config = dict(
    d_expert=64,
    d_shared_expert=0,
    hidden_act='tanh_gelu',
    router_score='sigmoid',
    balance_loss=0.000225,
    init_std_router=0.0276,
    max_grad_norm=2.0,
    batch_tokens=131072,
    max_seq_len=256,
    max_steps=3634,
    dataset='wikipedia_en',
)
Below are experts of layer 2 (counted from 0) of a mixture-of-experts language model. Rows are named router (the router's row for the expert), up (a neuron's input weights, with its number) and show model dimensions 0-159. Each number is 128 + 32 x the weight over its row's rms, rounded and kept within 0 to 255. Numbers have three digits each.
Before each expert's rows: "gets" lists some tokens that make up at least twice as much of what it gets as of all text. This comes from a sample of Wikipedia text that the model never trained on. Tokens count by the router's weight.

# expert 111
gets: " |", "|", ";", "---|---|---|---|", "|---|---|", "="
router:109111100105155129092144103177192098109129102146151148120111176098120179120145133149160143101162121168109144091059141117137128125119130181081114114149094136144094100127147126054145127118118161121143101151094172178113123162125144134119109165125140148198121100110095169104130114143077073062138037160172077130123100117160147155162069167075121121105175106165110131222102153154149103087124136148109110174138117110084157131102040202154135101117149122111179141090073137204172144119126139
up0:139172125108105094178213205203158125083105140130130159144212177165134122103163184111042126172102095130101119094110136117096144160059134112053124134116126130096092126065160108116181078089161149131136110147173130129109141139116123158167110129109107083147107158064148163081104153174130165128154129077139144165157157149140109159110102151129109106136168082102185151155107150193154126132147118165120163085121120134096166105120070164096180078113138097125109159140119106083108140126116139
up1:083122133143126213127153104141041170138142154094134104110125167137138112156097054094153097133100051155089126133088173110165128145116129122134153120151105143128089114116131131115097132189155158095133212080132115146156101125115163093072105119132107163147137070181136106157139066122104145123137107126121115124118150159120125116085114127155134173094096109156032127108079074123127188135102107090120151148161225169124148155131077124138090158096142114144153147170059109135146169151066182
up2:096170113163114134107154144136075131141083164161119101131060117103098160118166129101098156103113176126163149176113138128108127071179121131089160134157076123098154114128181146124140143074130129083130094083116085121137158098134121120121156150080150160183170166115099099123205056184179132130185177150059111133138125122114153137138073181165113074109130123183107135105114137129105143046098084132132081081200098110141141176152134151175187118185090135151117139100081128178105120144123102
up3:160133066095102130122153063140159107149147169088108134125117149136112138112150140096138100085151163191134163110150146174148130172158123120075112121124166070103141109142139140143129131091114113195084090148087156071097139131097161103101109120184042121099118161145183109144195076182132136136152101163094068097132121176189129123132062122143127101148138142209175079126127062147130143128118105175127163164166130070113080139101154108170103083146159092137159118111120150127156126126121033
up4:119137109104142097111175087160090085097079129067118153135124149168195130097174140136027191127096132169114116158076103137137177102090133116159095152110132066164101102154156120132116189167140111106124114128117127083137148135156111125116112140142168140116064080092121166110108041113069074106096118091114123189128154118130102104141161111141150120103165132183108141072073109162137114141119160182118195170126133142166162111081088134145110114109148114112118087187118121138188161118188073

# expert 38
gets: "f", " F", " K", " Mi", " W", " T"
router:110083177062133174134158098154148129149159142098096081121071140129138117136131118124182135176122153044056111198113143069167099114093166187096161187133086145148089148151148189109117142089078086126096136060137128154130055166161118112143150115165161190167119118151097141086106132128097144103149092120112119092150127162096113213139136105104131081084210115147105148168122109083132100144151125111123115125121131151134129108160102178134082122084098203115153140118117132109175142113129111
up0:116128127144143113147169119132070131075124164191105093120093083137144130055118135142077184123124147104123078158128068146119102176113220145088094149106090107173107126092115120099157115099125134140086122179093173145121098142120163138099106091138114097130139163159103108146145107141104137120078072190141149101105081090155135149118112154086130112169095111153169135115118172156107108034055144173131098150174066093116128177122077182090094099080191110170129171116112155155153128142125086
up1:102091150086144108106136147102158175100078169187159095164178100105126141112151118090090144086141134087053102138135056128164106081081104150139108127132088135167073072139084157081106165149125156094082114114109240154165104203143095154139113124116146120090113139119153127107163049101143164147164105126139098104162172173141108101181133097127103180079091075142078156133115123169167075105172091081132175136173106116139112138137115133122125126148105143114120105141088116103083126114123096
up2:140133176150168141173127129173102133133212142118149101136108108153142126148098132142133134087108146144098108099122082156146094094132112174124163167129125075122086131126167152119084141152113162076114205162059118150164065083117185102174081126137154158079087159126140082188177078142147108102095116152120097111113109114083082138152112110175092131099144121140127135133106160153180130114134125163118086114082083139149125140196136230109155117189160089111119100159174143108059107143103059
up3:108112117110128107095116077137174122180142196124132076158167111159178159107085140107140064153132129112107121118141210121165139194162156139147171156157140175150183169178156141142095128139180137126125121130188154136109108121140161153147180117179092082152120110164161129080140151127102144089133184127170144061143125159106114122118096168160141095129144102107119177130127109102155136128136135113160162136104105123204160106215124141240157107108127178183134188119097153190125110152146148
up4:124128196134095145178184093130133112106096175145103129136120142163135084125107043115097107171186155126129154159108078122189143143080132103146168120136161139171166122119140123105096115113198156135118137118110126116120107165054105080125146171167095098116131160123193122115094188131150132186104117192102097129149172039119154133178167111071177081123149112111058116106101121144175136153207117137102104104114106129097084182161111151116160110148142129082144152143113136111134140142062076

# expert 5
gets: "ed", "ver", "ated", "ion", "\"", "%"
router:165174126114208177178186137126134101132161172119138149143095164115122191142159110169156079130126113114153146168117167157094133102092123103095107134133135134154104083140107114109116154119114115125119198058112146133104130148071120104099084105185116155144113125137073159098139175177108190107151096148144109075134126154149119193161083119116112075119093134139117071181135058119208126101137114155092144127114121193051122077117162163053092115107123161109127144150056150119127152137133082
up0:153154106140118092126192154108113075137108135138150176130107125191119150120166168085117155115123119123120135131114146117106144112123104054132137127086164101111142062091111126129170147088111092178121116130127110189109145166101113168149134160100122147145017133186141128190191139098119138091206129162121209150107172140151094150136092187105107112103153182177108084124111150151145078128143171114136176179119142120094184065106129096100169147122125090134107169116150101167097130064131068
up1:146153101081176078119160082143184132172188113087171135141138064111132132121168160132137133097116107159139119176065119148114125085146158147150175187036136108157057124087079131136134142104145132125139128059173120151145066113162171081117123144089140171129112162136182148160110143190110091171158150164166177190155159159128163125126188108123137171149145144105163050114154148158126126158127174160102128101120128133167117167155138144119144099169148133127152166154093153186166100120145186
up2:144085078135114154152147162111055123188132155089121142129158106034146136123141145151147113176125199166076114131123169140128068130120127106143072117141175105155123098093145109089116126150110124193174125065180146144124125102148116130105124135183153128105130096115173125109120097120099134109136086167204141111117193105152132170059186138164137180209114162118099171127117108145167096169147167148163190130112176083091103110123120151115153134100128151117175193135093135104119130176080090
up3:141098146092094130100135118152152084095109171182112100095198074107178130113155094156090061089136118154102141146128119171082174123144165174113156142112119105054202094117083085165124167158142152130089133138117074103185132188070067179063056130160141085092127133105143095143085115108087149151146119155142128143123145143169094131147147066117152157124121187149152062128120111113180136162146107095082161131077120120151115140149126152133124092135068074122124113105112101096112127109073097
up4:070202116171095151184134108132095147107109160140094089166102152151089131160145111097111138137074107181161128115109169137104148143085138110109165199172134066141120127084151147112137192149168163088149156096102173132160065147181134122129200139130076149117087161100119100118197175143115109110130097148104117155128134169121199147113157161096203149158069115146132153161201136154103131084212147126118051145146126144139105100130131097091097113141132109145118146162089112144144119082153142

# expert 3
gets: "en", "ch", "um", " F", "F", " Mar"
router:112103142104137210200127140124164133173194089072128093103098102151123122177198139127163132122097189098108137100122159110087153094085164147118083126080119169094086159146104141158136143136115097153130106102143174155096137122128142148133103173119138179116125036111135161110129184136111075134161143106113130110147168125108077110145154087132153132064148159116125104175121072093116132092128188095140116163129121100131166077082127118115168044100117205164130132105073193123094080151120113
up0:109115198093101103149091133156101127127124113176160108178114120147155156131148161170118135101124175165150154126147191116151135139165156120097158227133071067159093052171139099135081073151111165117146181148095135073154126171134168140135121137097181138150103202129163165122076088133072136106134168071106120117102144094127119161115172066159159068165124137066108164111084116119157095109120114098137110099075166116147119081156146179131112127102146099185126110073116149127114129173139153
up1:137112222167113140110088131104166142161145118142152127168086131157126114082149128082103137109159157137084128152109110098136106162156126120137115119116097082052155073163104160155082127096147130046139145113109151078113094077151099192100143135176126103136116102145142087118150112087123125210133092168169151177136119152186161104143130116153106061179156131129151162133126159076154151037114170211094170158123113104142131138155161189174123127118090190125094119125119116126101125150181099
up2:085110102093137142133087073181143185171199124142110119152103054152140097150159100120153104150114222107152168141158108161107190161148195116148130176111116101137130138116172118181130192098154121113139134115120147095121131152147124153185107078166121215070110108143153123123158140109113137094111157166144159127162078137202124168152139110109084164161115103128119168139163174140139071120088164137106096126141132093138084214124083158117109052115151128096182102120129148163130149148131110
up3:105172126144160142117063154164166134186157099185151119115214107150160116156221137154121121121172143129163141125140160161148166203084142112127116117160104164110114064158140181168092140157171129112204115119133159217123133125147130169129108157111113151136125210149123137178160143149097151154159169123134169140123128142126097130188134138144122150155024106145137127153148108158140112140125165089102143159163126140095173081149103147124147110114119072127131100203128149119147161119053109
up4:146088106123131117166117154105187110238157122099127143101131066101163152138091066119156118121109143180125153078131079196120112092154128114203088115141066103137169155101098141136123083107131140126152165133078159105122122138122170166147107126105143158117048162154106148107096109150164140193132140156131103075151121101134120141148138132092157114118116155163117122117112166123176139131181108175145163183100207156156147091166159131024093171116153151164137100133138126137112108169199128

# expert 108
gets: " S", "b", " E", " C", " P", " F"
router:068181138125140143102127138155133122176134098156077101137120160129156114183159172137103130170134176089129107136100143102097067101091169122105117107084058179117156100131144191150185151099105041154165188062157119175113121134092173109152147095138143160134110109100130163160134136088070146112138127115141071134154114066047133127230129085118117136131141160123108166142167096110152153149106126134086138108100170092112131173159098114145199076134163146117126113129146162124137058134108122
up0:143147106157168158138126161164099183097126130105100129123088115113115114121102190118156118107145153058114164143153106124147107151126174128129101069143112179162178159165182113185151188139105126138138175138119060102127124139151135139099091098156067164206150166187113125100130116150158141111142189071135106122130146131173181137144097152190070086194086131136174108162156125112116141086140149165141073151079155157174116103184103099134116170137158073149111079129121109176190133191126111
up1:130131152114135121128118191153087108131208172151156190094105191119120132171157163073150136171107092133187114137166119154149117156143173100119163147101109160121105048119112167132168172183150162108191163178124139144070104117116162159136130093105150094143163180139135148173164060178118063155128118135125139104112128150144137086157125098104106133183118152078153141150145170121131067129112054201104170160108119171093123184144116085126148104131140179098147126123155109152101104116097069
up2:105104123089104148136161131140069076126083122123087079171131141149127069201141122125087134173092127136137121054102129173136107114137161156085091130084156136110155057100107087137150098163099172101147115151184078136078172099085127085070168129131130160173070087061118161124136155101116134115122074121113177159148110074110158135173168052154200171122126115155145131179112171136139112135096161131123165140095142132131164167144182155113186147128127125127184094105140110165172164142122100
up3:168190169158160145111139158127098138164151074152143110168132122128113176088180183130129148173159178213137128171123142124130110139121143097133119153123098158145092095122127156159118178150110168126111110097123180159114159133103162117098107127118145161083202129061138196132120127092166116145152086103118150134142119142126112064067089064154095143113122114088107185119111095149096114182121036101116159113156166142104182124160123106164167129063190175147130177147158159104120183093088151
up4:129145146184166104111108142146109139129160208148157148145132095193168127129130038134139087122117134131132146083171136142141165128157160081119135134093180085195082081112100152115046132083171132112145139148119134220099131115093110096073093117128134096135156067098128151154100153165119153162136160091043206099144122176167046122093111106100117139098125145090104124128096153127178140160148170145122190095103150095109144110140157134099146167111092148108157130105130146154097101184135134

# expert 10
gets: "|", "at", " P", " M", " K", " W"
router:165131116094146116083131118148115114255116142144169115133130152156142166147138113133122139124149184142057125100105124134139097074111145141067095133121098199113105120110116199075153178138121172114158136079156138140183094138120158111148101145195180138175143085120122158112098074084084119097153107090142105107103110132105112145179089110116169103149106172143111131175148147134115144101115126111043112148090134102115197156158058142149127094131116199119132139128099079147148047099129122
up0:089102179151123143123125154132116138194122147081117130130139085143177098147057092137153146140092181102156133097128118140141147128140085164096181144105125134127149059083129142145080087120089116080154141165117153204135150156133118110079072180171105084155114132127146073139139113089070137080176143121094156144160154087136132177148112075147175178107155179130148196150193089152111155097104141117127131167071113117074152072138186178124115118122210109118167119070131138127141138168099119
up1:148175108118176092088184150131160103198106083112145140160131089121117165146223140117129125116096152139093155158116129113223150083099132135134143120129067121142109113113117118100161160101075130102130116038103099126079181127100124101049112128162113116176096148182056142092137171166156135087126080127152113139119179097101159116166106083159105082131096083136078128139130176132073125118135154117143138161098174100126116183114153118124108130099133154180122141138034103130164117137096133
up2:115137142122137103116116149114142108123126116148072113149142156078195112081119115113121147133112102103144067166139187118163117174074126185156077148101138191158079100128152010137139122115111150131101109138105085132184126090100175162127153137160058105117108116175094073113133124082096141154125130118108169135141102041188166194154115140146134125142174145126138133149141085144113095098088172116135113119142149122100153184073212090139098105123122127136128081109094150116168157178134198
up3:093100147196123080093161148170067103134111133139164150124068208167144146080103149119119186108178132142093144074135148095103113127136112143122141127144095131127156097169136168175128149129172157131175136183159175165185169129160165164117114200140187166117177117113122070134121107137121082123126155097078098098156126149079140139137091133181134163158147187112093176154146116080132155188191155104128081168098138118162124089180155098193115154084080109127155132160152136143114157134145157
up4:080075196162088207152099132147167133108140140112159106151121130144123135098126125140157126112127102049134130086131143126100113129188107146141129112181174129103136139121178130143152190136121119144100070174094194120141145154131087085149129129151125156160145096138131134239126164101135127072115111115149110123132163021156131159143066112092160075095139161159097103096111125139149215085094108106149076096087167144068154067117117090143134124123106124101117140132111177164123185133128129